From a checkpoint of a small mixture-of-experts model trained on Wikipedia: a sigmoid router, a variant of SOAP for the experts.
Below are experts of layer 6 (counted from 0) of a mixture-of-experts language model. Rows are named router (the router's row for the expert), gate (a neuron's input weights, with its number), up (a neuron's input weights, with its number) and show model dimensions 120-159. Each number is 128 + 32 x the weight over its row's rms, rounded and kept within 0 to 255.
After each expert's rows: a language model's description of what the expert responds to. This comes from a sample of Wikipedia text that the model never trained on.

# expert 4
router [ 99 106 200 130 141 113 141 146 118  95 120 126 157 168 156 135 132 134  73 139 137 235  84 138 102 169 201 116  69 115  97 104 179 117 157 167 135 110  61  77]
gate0 [166  97 118  79 171 103 142 117 179 128 127  96 121 136 120 130  90 147  98 113 154 162  67 142  81 102 179 125 117 135 112 126 127 134 155  93 134 119 132 117]
up0 [180 112 115  84 180 122  96  99 121 142 103 109 115 118 107 106  97 120  71 114 142 164  88 160  82  95 201 126 123 119 121  75 119 152 143 110 106 102 139 125]
gate1 [157 103 183  75 171 100 177 136 130 109 135 120 100 120 126 138  60 134 124 102 117 139  62 126 151 159 207  96 108 165 147  47 151 164 137 138 169 102 116 171]
up1 [182 102 186  89 161 104 180 133 123 107 102 119  99 112 128 157  70 136 149 109 126 137  57 112 131 168 216  91 103 139 157  44 137 171 150 135 165 119 122 178]
gate2 [128 161 112 180 135 132  95 131 179 116 146 207 112 109 167 120  92 151  92 116  88 133 155 147 125 156 169  93 141 138  95 129  93 112 138 113  75 111 107 152]
up2 [121  80 187  69 105 148 156 132  83 181  95  72 128 171 126 118 143  78 131 178 181 153 104  92 120  86 170 165 109 150 111 117 153  98 120 151 148 166 149  95]
gate3 [169 155 190 105  88 205 129 146 117  57 140 161 133  99 145 118 159 141 150 127 109 168 139 120 174  83 136 130 142 107  94 128 113  90 177 188 165 103 120 162]
up3 [158 170 111 142  89 161  80 132 101  82 143 159 165 101 106 136 110 160 153 178 117 126 152 171  93  91 123 116 166 138 124  90 106 156  89 137 148  94 171 163]
gate4 [ 78 145 186 169  52 127 133 102  59 150 142  92 114 169 108 131 117 119 199 124 107 113  92  82 165 135  97 127 136 116 134 119 135 142 110 132  87 146 135 120]
up4 [ 98 148 166 157  49 139 126 113  66 140 132 102 117 162 105 118 122 130 188 131 119 119 102  85 167 138  94 121 135 103 139 108 158 112  95 123  97 136 131 112]
gate5 [106 173 156  35 102 150  96  91 114 117 218  80 145 106  71 100 100 127 102 136 113 151 127 140 143 162 183 177 123 106  79  95 114 122  84 122 126  92 151 105]
up5 [131 182 149  45 117 131  73  78 110 126 227  99 118  81  59 118 114 130 122 133  89 150 134 165 127 133 165 188 117 136  88  94 107 103 122  91 153  80 139 116]
What it handles: Years and coordinates. Year digits in birth/death parentheses and coordinate pieces like °N, ″W and decimals, plus table cells and See also headers.

# expert 25
router [104 115 195 176 115 105 174 174  96 107 146 169  81 165 157 105 115  97  91  87 175 202 102 144  84 188 149 117  67 172 119 105 189 149 137 190 153 181  60  75]
gate0 [115  92 169  92 137 114 170 104 163  41 144 146  90 124 147 161 122  94 121 132  93 161  95 162  93 114 163  76 122 106 107 112 140 144 120 144 168 104 130 139]
up0 [115 136 104 100  92 102 129  99 127 137  75  68 142 129 141  57 115  99 160  61 135 140 131  49 138 142 105  97 129 135 165 176  62 122 127 147  72 135 146 102]
gate1 [139 139 142 153 123 139 161 156 133 105 149 126 113 119 128 144 126  93 114 103 106 124  74 147  78  50 150  89 133  83  77 165 100  90 128 140  82  91 108 140]
up1 [153 164 135 146 150 138 140 113 150 126  87 107 131 157 137 145 167 104 148 110 177 117 122  94 139 141  86  94 105 167 131 105 124 142 206 132 127 117  78 106]
gate2 [123  58  87 156 125 105 176 154 177 163 152 138 119 177 137 150 139  49 174 174 120  97 135 144 124 128  93 123 119  82 168 169 135 158 255 107 138 152 111  86]
up2 [ 92  28 124 163 146 189 171 170 211 115 152 197 126 154 165 124  95 160  92 163 121 178 120 133  85 191 129 144 125 112 110 158 155 127 117 152 192 112 187 160]
gate3 [122 144 171 117  69 111 152 133 114 122 148 183 130 179 172 137 109 140 141 126 151 153 155 164  98 153 146  94  88 122 160 106 125  53 117 170 106  98  83  91]
up3 [150  97  97 132 150 190  75 132 128  96  68  88 153  94 113  87 116 104  81 142  77 103  57 135 155 123 116 135 137 160  75 109 145 188 106  98 132 137 129 166]
gate4 [188  75 144 158 153 172 104 148 160 127  94 156 199  60  98 128 149 187 112 125 172 145 136 139 133 102  96 106 117 117 128 132 163 146 135 137 147  45  89 107]
up4 [168 127 166 106 116 129 136 174 147  74 159 111  83 129 176 125 152 114  79 140  92 161 113  76 111  73 162 116 137 118 104 117 124 149 191 127  56 130  94  80]
gate5 [ 43 215 118 136  88 133 143 110  81 106  79 135 136 177 160 124 129 158 131 115 132 183  72 150 114 168 166  54 118 137  79 112 125 135 103 145  87 133 121 131]
up5 [137  84 148 118 203 136 124 128 120 128 146  47  92 140 165 120 146 108  92 110 160 100 112 105 193  74 112 143 127 145 141 128 128 148 204  99 160 102 110 115]
What it handles: Place and proper names. Place, country and institution names and their final pieces, especially after New or United, such as York, Chicago, Malaysia, Kerala.

# expert 0
router [ 91 108 198 105 168 124 203 188 135 164 105 105 129 199 131  94 127 119  69 130 144 149  84 126  85 166 155 123 107 118  75  99 196 147 113 172 129 110  98  86]
gate0 [131 120 169  82 124  68 135 107 146 152  99 106 122 163 163 106  85 113 156  99 184 162 158  97  59 106 130 138 114 150 105 165 175 124 138 124 106 114 147 126]
up0 [139 153 101 114 116 128 154  37 172 155 245 128  51 177 118 111 136 128 185 142 143 127 155 205  59 147 129 139 150 133 153 141 146 127 101 108 143  83 137 141]
gate1 [133  67 152 116 151 115 158 173 149 135 225 118 181 172 149 105 167  97 153 144 151 116 120 164  87 111 127 146 145 137 110 149 184 104 157 147 169 140 151  97]
up1 [ 90 118 190 129  69 107  73 135 116  98 137 112  56 125 144 151  95 155  81 101 153 132 130  64 114 182 157  94 115 153 101 117 132 173 153 134 107 136 116 108]
gate2 [157 126 144 153 122  66 135 159 192  80 153 112  89 126  99 139 141 196 109  77 103 136 164 114  93 141 124  67 128 163 118 113  80 140 169 162 125  92 127 142]
up2 [173 103 146 114 139 125 129  98  61 111  91 151 120 144 116 146  92  88 159 115 161 167 149  81 102 157 133 121 103 137 169 174 132 152 105 157  50 114 128 142]
gate3 [110 150 111 104 115 127 134 106  92 128 152 157  92 169 129 114 132 122 137 116 152 119 126 205 148 106 126 155 130 131 112 109 151 110 102 136 171 110 118 138]
up3 [163 131 125 192  55 188 134 128 158 110 134 140 171  76 135  81 104  88  81 102 109 110 123 118 106 125 139  96 112 149 118 132 123 123 109 149 117  99 164  79]
gate4 [ 84 112 171 143 105  65 166 182 102 131  83  85 111 115 100 109 121 191  91  81 162 140 108  88 108 100 144 204 110  87 103  97 182 175 106 131 104 158 115  87]
up4 [177 136 117 110 131 175  84 106 147 112 148 139  97 139 143 180 120  64 134 182  66 137 130 187 152 167 101  62 125 155 116 182  60 101 152 141 102 122 113 170]
gate5 [134  93 170  84 135 136 134  94 118 111 130  84  84 149 110 108  63 141  90 145 139 140 136 188 117 135 121 100 133 111 100 115 131  92 111 165 155 105 116 140]
up5 [134 168  88 144 105  85 100 157 147 166 115 165 142 120 146 147 187  99 164 153 119 146 116  59 138 165 142 154 117 169 152 151 145 187 149 107  92 176 144 108]
What it handles: Adjective-forming suffixes. Adjective and noun endings like -al, -ical, -ation and words such as social, civil, National, often in institution or award names.

# expert 62
router [ 56 132 200 162 143  90 148 155 146  91 148 109  72 170 140  85  97 136  95 125 133 131 100 151 111 195 131 118  72 153  78 140  82 125 140 138  73 133 114 124]
gate0 [123 132 137 123 107 188 152 203 176  48  97 141 136  68 141  74 163 110 134 104  91 127 103 125 150 165 107 100 147 112  91  98 129  93 132  79 143  86 106 140]
up0 [143 122 133  95 113 112  91  52  95 196 160 109 122 199 108 169 114 174 114 163 161 135 139 124  90 108 114 144 101 123 164 173 134 166 128 184 123 174 145 100]
gate1 [147 134 176 140 120  67 134 123 107  85 141 120 108 165 176 182 113 137  77 132 185 161 142 153 133  94 119  97 125 184 135 166 164  84 164 161 122 132 107 109]
up1 [101 131 160 136 130 122 126 124 160  78 139 122 111  91 112 156 128 100 153 125 104  96  36  88 113 118  91  96 171 161 122 107 124 118 106  79 144  85 103 141]
gate2 [ 62 168 151 136 161 126 168 114 166 148 126 141 103 166 174  97 143  99 125 108 161 130  76 145 141 156 224 157  62 131 118  82 124 149  89 139  82  55  97 130]
up2 [201  86  97  77 110  83 108 129 117 117  99  80 148  79 134 131 119 152 136 130 106 132 120 103 153  89 131  58 220 123 130 129 134 154 181 131 163 180 143 125]
gate3 [115 122 133 136 111 152 182 190 161  91 175  76  90 100 168 121 150 173 107 155 123 153  89 150 125 137  56  99 108 132  53 101 121 135  85 136 103 130 120 152]
up3 [126 173 119 149  35 142 146 139  86 146 139 108 129  95 138 112 109 128 122 107 152 124  55 157 132 177 186 123  97 158  88 118 124  71 135 161 125 136 138 145]
gate4 [171 112 191 125 109 167 196 130 117  93 117 163 117 136 151 140 134  16 120 130 183 127 146 152  68 108 153  91 122 161 135 130 169  97  73 137 169 111 103 125]
up4 [ 95 122  86 144 124 146 106 105 100 173 149 125 177  97 110 120 163 149 139 107 119 141  79 123 170 157 104 196 108  69 149 145 149 153 144 135 160 108 122 138]
gate5 [125 103 180 199 134 168 149 176 168 101 129 176  65 132 180 113 115  83 115 140  92 128 164 192 139  98 121  90 132 120 124  87 159 111  61 161 143 110 114 107]
up5 [135 131 129  88 124  78 162 115 122 181  98  81 176 164 107 165 149 177 128  92 164 164  73  69  86 119 175 110 119 170 118 125 121 156 191 139 123 132 125 111]
What it handles: Noun-phrase openers. Articles and determiners starting a noun phrase, often the sentence or paragraph start: the, a, The, This, These, its.

# expert 58
router [ 76 116 156 129 112 127 187 205 162  84 164 142 132 151 140  96 128 102 142  88 121 155  90 124  95 135 129  72  84 112 115 113 211  71 153 124  70 152  91  97]
gate0 [150 148 161 177 152 108 158 117 122 138 140 165 155 155 162 127 101 131 112  96 159 125  63 131 139 132 112 120 110 160 195 160 126 138 134  94  97 157  58  87]
up0 [ 99  74  84 122 147 131 163 139 167 127 146  83 103 147 106 143 164  92 135 164  86 117 171 124 116 109 153 149 124  81 120  98 170 104 117 154 181 141 178 149]
gate1 [113 175 149 122 164 132 130 126 118  87 144  77 159 128 110 138  92  61 107 138 109 152 121 119 117 125 113 145 104 148 167 119 122 134 110 160 126 153  91 103]
up1 [170  72 102 155 103 121 122 117 143 179 117 162 102 135 115 165 113 190 134 164 139 117 143 125 158 138 149 147 145  89 114 140 149 100 103 105 131 120 141 156]
gate2 [135 143 145 190 189  68 166 139  94 118  73 136  81 142 185 175 112  75 138 152 168  87 207 176  50 144 140 138 149  81 139  96 183  53  85 134 117 155 119 131]
up2 [104 123 141  58 115 197 117  92 145 109 111  82 173 112  92 118 174 154  87 140  80 156 114  70 179 126 137 119 124 177  83 141  96 212 148 111 156  97 112 103]
gate3 [127 133 133  91 154 139  94 174 131 158 135 129 146 103 127 122 149 167 103 135 124 148 153 121 110 134 159 105 117  77  96  73 119 146 152 115 121 137  69 154]
up3 [ 91  95 111 128 199 156 110 180 170 203 148 106 156 123 100 118 153 179 119 105 117 130  71  77 136 136  86  82 147 120 135  73 157 144 131 140 140 169  55 109]
gate4 [115 125 124 155 206 117 187 172 123 181  91  80 184 156 149 193 131 159 136 131 124 133 149 182 147 113 117  70 183  86 106 157 218 158 102 125 105 105  54  72]
up4 [121 104 130 133  92 126  74  96 131 156 137 133  90 113  77  56  96 102  79 111  76 147 117  97 108 144 109 104  82 171 175  69 111 103 146 131 112 106 130 190]
gate5 [ 68  98 145 158 109 117 187 155 190 103 142 178  95 196 157 133  22  97  84 141  69 138 123 144  84 129 141  57 128 168  98 156 142  89 124 149 172 168 138 138]
up5 [104 147 111 116 146  95 205 142 129 117  85 150 113  79 154 106 131 113 119  97 123 132 151 106 109 141 138 135 197 116 154 113 155 161 173 127 127 119 158 166]
What it handles: Sentence and clause breaks. Periods, semicolons, dashes and colons ending sentences or clauses, including word-final pieces like ed., ies., before line breaks or new sentences.

# expert 3
router [ 86  82 197 162 133  99 141 125 100 109 137 163 116 110 180 101 100 119  98 122 124 163 132 163 126 136 166  80 114 165  98 120 177 113 125 143 129 145 132  97]
gate0 [123 126 149 161 106 165  87 121  78 156 119 129 125 125 130 125 159 105 131 159 179 141 112 141 123 150 129 168 122 102 139  78 165 101 103 173 135 169 127  91]
up0 [179 150 181 160 117 124 116  93  99 129  97 156  94 110 193 162  98  83 126 156 153 109 138  95 143 145  83 149 138 143 142 106 149 130 136 129 145 173 142 122]
gate1 [139 121 114 171 111  86 140 143  84 138 120 142 120 137 115 150 140 132 121  91 103 151 170 142 102 171  98 133 125 173 173  87 145 168 139 143 139 122  96 122]
up1 [164 160  82 157 111  81 112  80 111 141 147 162  85 129  93 143 137  96 144  93 106 161 161 130 117 175  79  99 168 185 168 126 124 123 156 111 103 100 145 177]
gate2 [164 124 123 159  93 139 151 100 161 102 110 152 141 147 157 142 149  93  38 198 145 221 155 125 104 115 142  82  86 143 122 136 176 112 134  90 103 168 105 141]
up2 [183 141 135 136 100  86 123  84  89 171  84 152 130  99 131 157 131 168  84 132 149 146 120 127 154  82 111 112 141 120 164 184 172 161 175  75  94 123 120 173]
gate3 [ 85  75 143 119 154 188 118 154 122 141 159 162 150 110 149 106 122  73 109 136 111 107 116  96 125 154 112 132 143  89 125 114 161  80 114 149 145 132 141 169]
up3 [177 119 110 150 121  66 115 113 132 118 102 135 133 152 104 133 129 151 123 125 121 141 155 156 136  43  99 119 136 140 197 141 103 181 173 118 116 166 100 124]
gate4 [146  45  96 161 141 113  81  66 126 128 108 107 213  98 147 145 156  90 112 122 142 124 132 121 169  68 204 182 135  75 130 143 166 120 106 139 163 183 157 138]
up4 [163 134 157 200 112 115  82 118 105 143 161 133 144 172 133 152 113  41 108 132 120 118 107 160 142 133 142 120 129 141 137 149 109 135  76  92 130 157 153 111]
gate5 [116 119 173 130 141 161  71 120 146 118 130 125 139 168 130 161 125 116 156 108 153 141  69 143 153 139 167  96  91  92 169 191 105 105 114  90 115 114 105 125]
up5 [134 158  84  87 103 115 170  85 159  97 106 141  86 131 113  98 115 131 101 145 124 143 191 104 126 132  92 142 127 175 120  78 129 191 102 151 102  94 107 152]
What it handles: Possessive and object pronouns. Possessive and object pronouns after verbs or prepositions, mostly in narrative and biography, such as his death, her husband, them; also some the.

# expert 24
router [106 128 207 115 119 123 142 114 119  96  99 175 117 193 168 107 156 103  92  96 177 155  86 140  84 161 174 110  64 147  48 106 165 119 142 155 162 138  72  83]
gate0 [ 47  93 148 164 139  76 102 121 112 129  97 173 121 161 106 164 128 170 109 127 147 168 127 105 119 124 157  98  86 150 111 145 157 107 134 178 141 118  77  78]
up0 [ 73 126 141 158 173  85 100 106  93 137  99 182 102 145  99 156 121 134 112 163 171 122 176  99 125 118 169  98  81 153  83 111 154 116 135 145 170  94 112  99]
gate1 [115 181 116 106  95 107 137 130 156 134 105 133  57 140 164  78 136 110 126 100  95 122  38 138  82 172 150 176  56 130 151 142 102 129 200 111  90  82 119 128]
up1 [169  60 114 157 129 123 137 152 125  61 156 131 179 125 123 149 136 133 170 110 134 108 211  56 147  70 126  87 192 121 114 171 155 115  91 149  96 129 143 139]
gate2 [151 116 115  86  95 122 173 177  76 157 130 138 172 147 156 103 148 157 132 110 183 126 147 210 105 119 218 167 109 108  88 183 162 154 171 107 126 119 110 115]
up2 [136 129 114 125 100 154 169 201 103 137 116 129 214 112  89 159 126 104 130 116 168 100 148 197 164 124 182 186 113 121  40 150 102 123  90 116  97 112 126  63]
gate3 [138 119 128 143 188  43 146 134 170 151  90 122 127 125 146 149 140 104 165 121 146 136  59 174 106 133 173 151 147 179  95 131 148 108 122 139 127 179 117 119]
up3 [ 59  94 121 140  70 125  98 121 142  91 110 198 128  88  73 104 151 158 139 109  51 125 173  93  68 101 133 150 158 134 119  90 118 165 107 143 142 128 128 116]
gate4 [158 199 153 135 171 140 119 141 127 123 113 165 144 185 150 151 115 109 132  86 130 107 113 164 134 144 118 151 130 117 100 133 171  73 147 120 121  84 116 104]
up4 [121 151 134 127 136 137 130 159 129  92  77 164 128 163 117 188 131 171  93 122 162  95  94 135 145 151 120 135 124 166 132 127 169 124 135 121 145  56 101  84]
gate5 [161 114 160 102 133 119 129 152 123  32 122 149 100 156 134 106 131 149 116 148 130 144  68 144 181 120 108 136  84 118 119 212 170 121 166 127 171 117  84 124]
up5 [157 125 110 167 123 111 143 104 106 208 174 106 158 139 114 125 121  61 158 133 121 132 155  88  69 130 142 118 128 132 157  42  56 109 104 135  47 103 172 147]
What it handles: Proper name openers. The, New and similar words starting names of newspapers, universities and organizations, as in The New York Times, University.

# expert 28
router [106 121 230 128 125 151 176 158 170 132 123 145  97 146 154 160 144 156  77 141 137 170  94 153  93 111 170  94  89 147 141 109 138 150 162 165 145  90  86  94]
gate0 [109 107 148 119 116 133 123 114 103 159  85 164 153 161  78 153 144 155 141 100 106 144 101 151  86 125  62  82 114 193 125 156 165 127 150 148 197  89 115 137]
up0 [107 118 163 125 105 139 130  91  88 138  99 137 122 175  87 136 127 162 139  81 104 145 151 159  82 150  98 105 132 195  83 149 156 108 125 138 148 104 119 138]
gate1 [ 80 131 223  88  87 143 111  80 160 126 146  89 115 119  91 144 114 130 158 226 104 123  71 165 160 146  99  79 136 158 103 171  90 156 123 127 152  86 105 136]
up1 [214 155 115 144 162 139 140 111  99 121 124 165 122 119 127 172 155 167 116  55 169 130 142 125 155 157  94 119 110 176 158 145 127 156 157 139 145 140 152 128]
gate2 [ 71 102 159 146  86 175 150 109 148 125 148 145 108 131 167 147 152 154 114 134 122 134  71 123 162  87 154  93 115 112 153  96 174 145  95 139  92  93  89 135]
up2 [171 146 174 170 112 113 177  92 154  96 131 120  94 156 114 153 116  98 134 138 120 161 164 107 129 124 205 101 111 102 151 119 180  87 163 111  54  77 104  80]
gate3 [ 64 170 159 145 114 103 125 129 118 171 147 107  75 183 131 129 161  92  96 105 123 152 163 162  99 128 151 144 123 161 156  48 107 205 112  88 191  84 139 103]
up3 [186 124  82  87 110 147 140 146 134 115 103 183 186  79 104 118  91 150 147 149 135 107  85 108 140 135 115 102 122  85  90 189 135  62 121 176  77 162 124 140]
gate4 [157  95  84  77  85 123 133 118  96 134 161 141 112 180 140 119 174 127 179 100 137 101 109 144 176 164  97 142 118  95 117 139  99 142 194  94 138 124 150 179]
up4 [109  57 132 164 201 115 141 159 193 104 139 112 197  79 157 123 151 117 140  68 142 133  93  84 152 103  80 106 101 122 112 171 113 121 114 167 141 135 109 109]
gate5 [107  98 137 124 119 155 112 156 144 153 142 180 107 110 135 154 108 165 120 193  78  85 126 160 143 160 175 121 144 124 120  72  98 153  93 155 101  96 148 139]
up5 [ 90 108 137 144 115 126 183 126 182 140  98 130 161  96 173 137  74 122  91 122 121 141 129 125 123  88 199  57 127 166 144 165 183 126 104 132 153  97 128 114]
What it handles: Mid-word fragments. Letter clusters inside words, such as le in Completed, fl, sl, pl, ol, often before endings like ed or ation.

# expert 44
router [145 154 173  82 188 146 141 161 169 110 121 132 117 181 107 157 133 167  79 162 148 181  90 130 121 131 192  92 129 103  84 124 161 138 107 142 118 142 116 107]
gate0 [160 150 138  81 146 145 127 157 104 131 166 106 115 157  67 122  96  99 159 124  98 135 176 112 150 121 137 158 142 142 171 107 154  91 105 108 150  94 129 141]
up0 [104 128  74 125 156 100 160  94 148 117 103 116 119 104 137 143 139 173 162 146 146 106  91 131  93  61 110 125 124 118  88 143 112 100 152 138 131 138 146 138]
gate1 [161 140 155  79 180  98 126 116 150 166  77  90 118 170 163 146  77 114 127 116 112 166 114 159 129  78 173 135 108  95 125 104 124 142  86  80  92 133 132 126]
up1 [156 142 141  61 187 126 122 138 178 199 143  70  92 163 130 145 104 144 112 112 102 187 113 143 129  75 190 131 120  94 125 127  97 126  91  74  90 138 143 154]
gate2 [103  92 117 177 143 207 151 132 163  71 171 146 167 166 148 108 174 110 126 125  94 159 101 155 142 190 126  86 128  94  90 186 178  77  73 173 132  85 133 166]
up2 [103  85 116 163 163 177 128 139 192  78 131 133 146 145 148 112 150 103 130 141 101 130  82 141 119 127 154 131 136  79  79 143 179 105  83 144 106 118 138 145]
gate3 [120 174 112 138 170 162 151 134 168 107 102  82 133 146 150 121 139 105  99 153 111 101 134 179 196 135  93 128 129 166  88 144 130 162 152 106 179 128 111 122]
up3 [113  95 144 121  90 114 160 105  81 106 123 134 114 126 136 112 107 142  93 107  86 146 118  50 112  98 192 161 105 139 151 126 128  93 123 178 119  72 108 121]
gate4 [ 67 117 114 161  98 165 113 129 148 175 121 134 141 128 127 131 157 114  93 170 112 163 143 133 161 203  65 146 116 134 161 177 130 109 104 136  89  91 132 136]
up4 [144 139 135  95 111  93  93 109 125  99  96 110 123 138 156 104 168  57 148 122 147 108 133 101 102  71 158 164 111 165 179  92 126 178 138 145  99 151  99 105]
gate5 [149 157 168  94 147 124 160 158 127 124 125 111  75 145  84  94 166 117  77  82  75 153 101 157  95  74 174 122 151 162 113 132 116  98 151 149  71 102 177 171]
up5 [136 106  98 164 156  94  92  98  87 127 169 168 143  61 124 148  69 133 144 119 144 106 179 113  83 180 110 116 163 116 140 121 184 133 139 128 171 185 142 133]
What it handles: Mid-word consonant pieces. Word-internal consonant fragments such as m, pr, pl, r, fem inside longer words like summary, premise and feminism.

# expert 11
router [ 89 107 103 124  90 119 129 135 134  73 152 128 118 166 103  65 148 107 114 129 182 157 106 110 155 145 160 117  62  83  81 122 154  62 150 104 112 136  89  96]
gate0 [170  95 151 106 111 152 139 160 143 112 137  60 123 150 164 133 110 153 130  84 154 149 118 215 191 136 142 112 113 122 162 127 176 198 183 105 140 106  97 114]
up0 [129 126 140 165 162 125 142 137 173 117 130 137 138 116 163 174 134 178 184 117 169 103  77  77 126 143  63 127 134 145 120 124 144 146  96 127 133  89 163 140]
gate1 [ 79  83 104 125 122 186 140 161  72 122 131  68 147 185 148  74 111 102 110 126  87 146 104 136 180  99 178 108 144 107  86 109 127  61 121  97 112 141 113 143]
up1 [125  85 110 216 104 158 114 126  89 174 100  78 168 110 144 114 112  90 165 141 139 106 143 174 176  87 149 120 166 153 156 147 127  81 100  78 131  79 147 138]
gate2 [ 53  73 162 145 146 137 113 176 130 107  77  89  94 127 145 135 195 124 152 118 104 103 149 115 138 135 146 120 131 145  71  62 134 123 125 114 163 135  84 117]
up2 [176 183  97 122  88  95 174 101 129 156 200 152 101 109 113 143  85 139 146 163 121 145 157  81 150 143 115 168 158 115 127 224 101 121 137 143  82 122 179 144]
gate3 [108 144 120 125 110 103 143 108 172 164 120  97 122 132 114 111 119 167 116 124 142 100  96 105 137 125 106  73 124 138 165 107 124  94 155 134  67 204 153 131]
up3 [ 67 142 105 205  93 126 139 133  49  70 119 208  66 130 147 164 105 125 169 107 109  93 143 188 122 137 157 152 176  84 125  76 151 112 145 108 149  74 109 127]
gate4 [129 129 135 127  87 115 105  32 176 190  74 109  99 104 148 119 125 192 108 165 190 124 169 153 185 158 153 137 121 145 123 182 103 125 143 135 115 131 120 117]
up4 [123 107 132 162 134  86 128 153 134  83 152 134 151 161 106  79 150 121 110  84 170 180  87 143 121 106 133  80 105 169 143  69 121 150  98 116 169 113 115  57]
gate5 [122 140 130  91 122 114 204 139 145  16  90 102 106 157 132 121 134 154 109 168 188 135 165 141 187  90  73 144 129 168  73 150  85 160 200 148 144 174  63  79]
up5 [115 204 119 113 105 111 173  91 140  66 134 142  97 143  92 103 118 133 102 160 157 157 158 135 180 124  98  86 100 155 122 134 101 117 188 135 167 158 103  92]
What it handles: Sentence-final punctuation. Word pieces ending a sentence with a period (es., y., ).), closing quotes after a full stop, and the line break or word right after.

# expert 39
router [105  77 132  72 167 146 118 120 113 125 130 100 184 176 183 113 171 139  86 131 180 146  62 125 147  98 189  89  89  81 118 141 181 182 175 147 134 165  93  69]
gate0 [137  81 121  97 104 132 110 143 161 192 157 103 147 174 168  69 132 132 122 152 127 149  89 119 124 167 143 149 121  71 124 196 160 181 146 154 200 182 114 115]
up0 [125 164 133 184 115 112 137 110  74  65 118 153 131  96  92 123 142 132 131 107 131 106 186  91 132 103 124 133 141 140 123  59 103  80  83 111 101  99 159 149]
gate1 [165 164 108 167  63  59 130 114 103  99 181 137 117 111 194 142 121 132 128 164 126 133 142  95 156  97 117 166 128 150 118 179 125  98 205 113 131 151 111 134]
up1 [ 77 116 171 113 165 217 146 144 128 191  53  94 119 166  89 142 146 141 123  80 135 148 124 169  77 147 125 103 115 131 148 115 161 166  70 118 138  74 147 107]
gate2 [130 184 146 133  64 131  58 149  65 115  91 147 136 140 141 141 165 140 136 145  91 160 116 135 147 138 140 150 120 132 108 126 161 105 165 136 102 164 143  87]
up2 [163 140 127 120  91 170  78 138  61 138  72 182 138 104 164 178 144 175 142 122  83 141 109 157 175 139 144 119 125 158 119 129 135  89 147 120  53 156 150  96]
gate3 [148 124 124 120 102  92  77  86 109 112 141 121 156 140 155 111 124  73 124 128 114  98 133 119 120 148 130  86 113  90  94 127 131 162 179 103  71 138 163 107]
up3 [118 139  94 100 154  92  91 111 164 144  98  94 181 144 134 108 174 131 168 145 177 107 100  35 161 173 149 135  93  84 118 129 120 208 142 135  93 147 136  96]
gate4 [143 103 124  98 139 131 109  87 198 125 132 113 108 150 109 137 118 109  93 125 125 174  76 107 152 122 205  58 122 173 157 144 196 132 164 110 181 116 113 137]
up4 [152 163 121 134 106 117 179  99 208 106 106 134 148 103 122 141 129 146 111  54 135 146 107 118 137 128 128  75 129 172  81 176 137 143 127 114 122 111 121 126]
gate5 [ 88 102 111 108 174 102 140 155 161 116 146 127  92 141 104 172 147  69 174 139 156 147 152 123 141 124 131 115  94 160 144 165 124 105 129 112 184 132  88  85]
up5 [ 72 114 112 110 117  97  98 131 152 177 125 172  97 129 142 144  85 109 144 124 134 178 122  71 148 123 138 108 117 124 135 175  94 144 162 124 124 178 116 132]
What it handles: Words in song titles. Words inside quoted song, album and book titles, especially prepositions and words like Love, You, with, for.

# expert 21
router [114 105 179 157 139 134 127 178 155  98 117 151  83 215 140 122  96 132 111 114 157 136 104 137 104 159 172 100 121 162  94 128 166 134 129 141 132 110  79  83]
gate0 [158  50 195 135 160  94 124 169 142 104  96 100 117  86 163 136  99 120  92 116 149  90  91 101  87 123 202  89 130 153 146  99 156 182 193 155 100 160  70  94]
up0 [136  48 168 108 162 114  84 138 123 129  89  96  80  87 168  67  82 117 117 102 147  75  91  74 116 165 192  82 136 169 137  66 109 173 149 141  84 137 116 127]
gate1 [131 127  80  98  93 142  98 118 125 178 103 149 158 129  81 142 174 153 164 168 184 109 103 197 109 136 150 106 147 154 141 109 174 104 111 112 119  90 105 123]
up1 [153 134 157 107 154  92 129 119 134  91 159 102  89  75 115 100 115  99  81 100 112 135  99  39  70 139 101 128  91 141 101 164 101  93 134 151 113 147 135 129]
gate2 [152  76  86 159 109 174 104 106  63  63 131 175 135 160  71 100 119  95 145 108 131  81 113 172 157 165 135 182 100 121 135 136 101 107 172 156  98 101 113 143]
up2 [126  77 131 142 152  62 106 148 148 134  97 111 117 127 160 119 104 157 150  99 117 125 103 118 140 125 159 126 158  77 118 118 119 167 140 108  93 136 150 105]
gate3 [134 121 127 103 105 172 188 124 129  81 143 149 124 104 141 159 120 124 138 149 163  95 128  69 106 155 158  91 127 178  99 106 125 199 129 108 143 107 134 133]
up3 [121 166 146 175 136 141  78 121 129 153  79 120 111 153 152 151 140 148 114 115 135 169 170 174 173  90 104 143 134 113 174 130 136  40 151 137 122 152  89 110]
gate4 [125 160 115 118 159 135 102 155 128 113 152 166 152 101  92 169 111  87 123 164  44 160 193 105 113 150 111 159 151  99 145 141 131  86 107 112  80 103 169 135]
up4 [134 137 123 104 126 125 146  83 101 180 145 111  49 107 127 100 137 130 119 133 125 140 101 110 173 127 126 100 133 152 130  96 148 104 143 145 159 141  99 157]
gate5 [136  85 161 120 112 147 119 127 180 132 121 176 133 120 117  78  85 209 150  95 160 122 119 154  98 118 170  68 119 123 135 151 170 141 177 146 151  86 101  91]
up5 [131 197 125  85 158  96 161 130 132  79 144  83  97 111  79 165 126 114 125  53 177 182 128 112 112 130 120 103 115 147 126  80 156 118  96 158 103 150 107 149]
What it handles: Definite article the. The word the after prepositions in running prose, such as of the same, for the most, in the top half.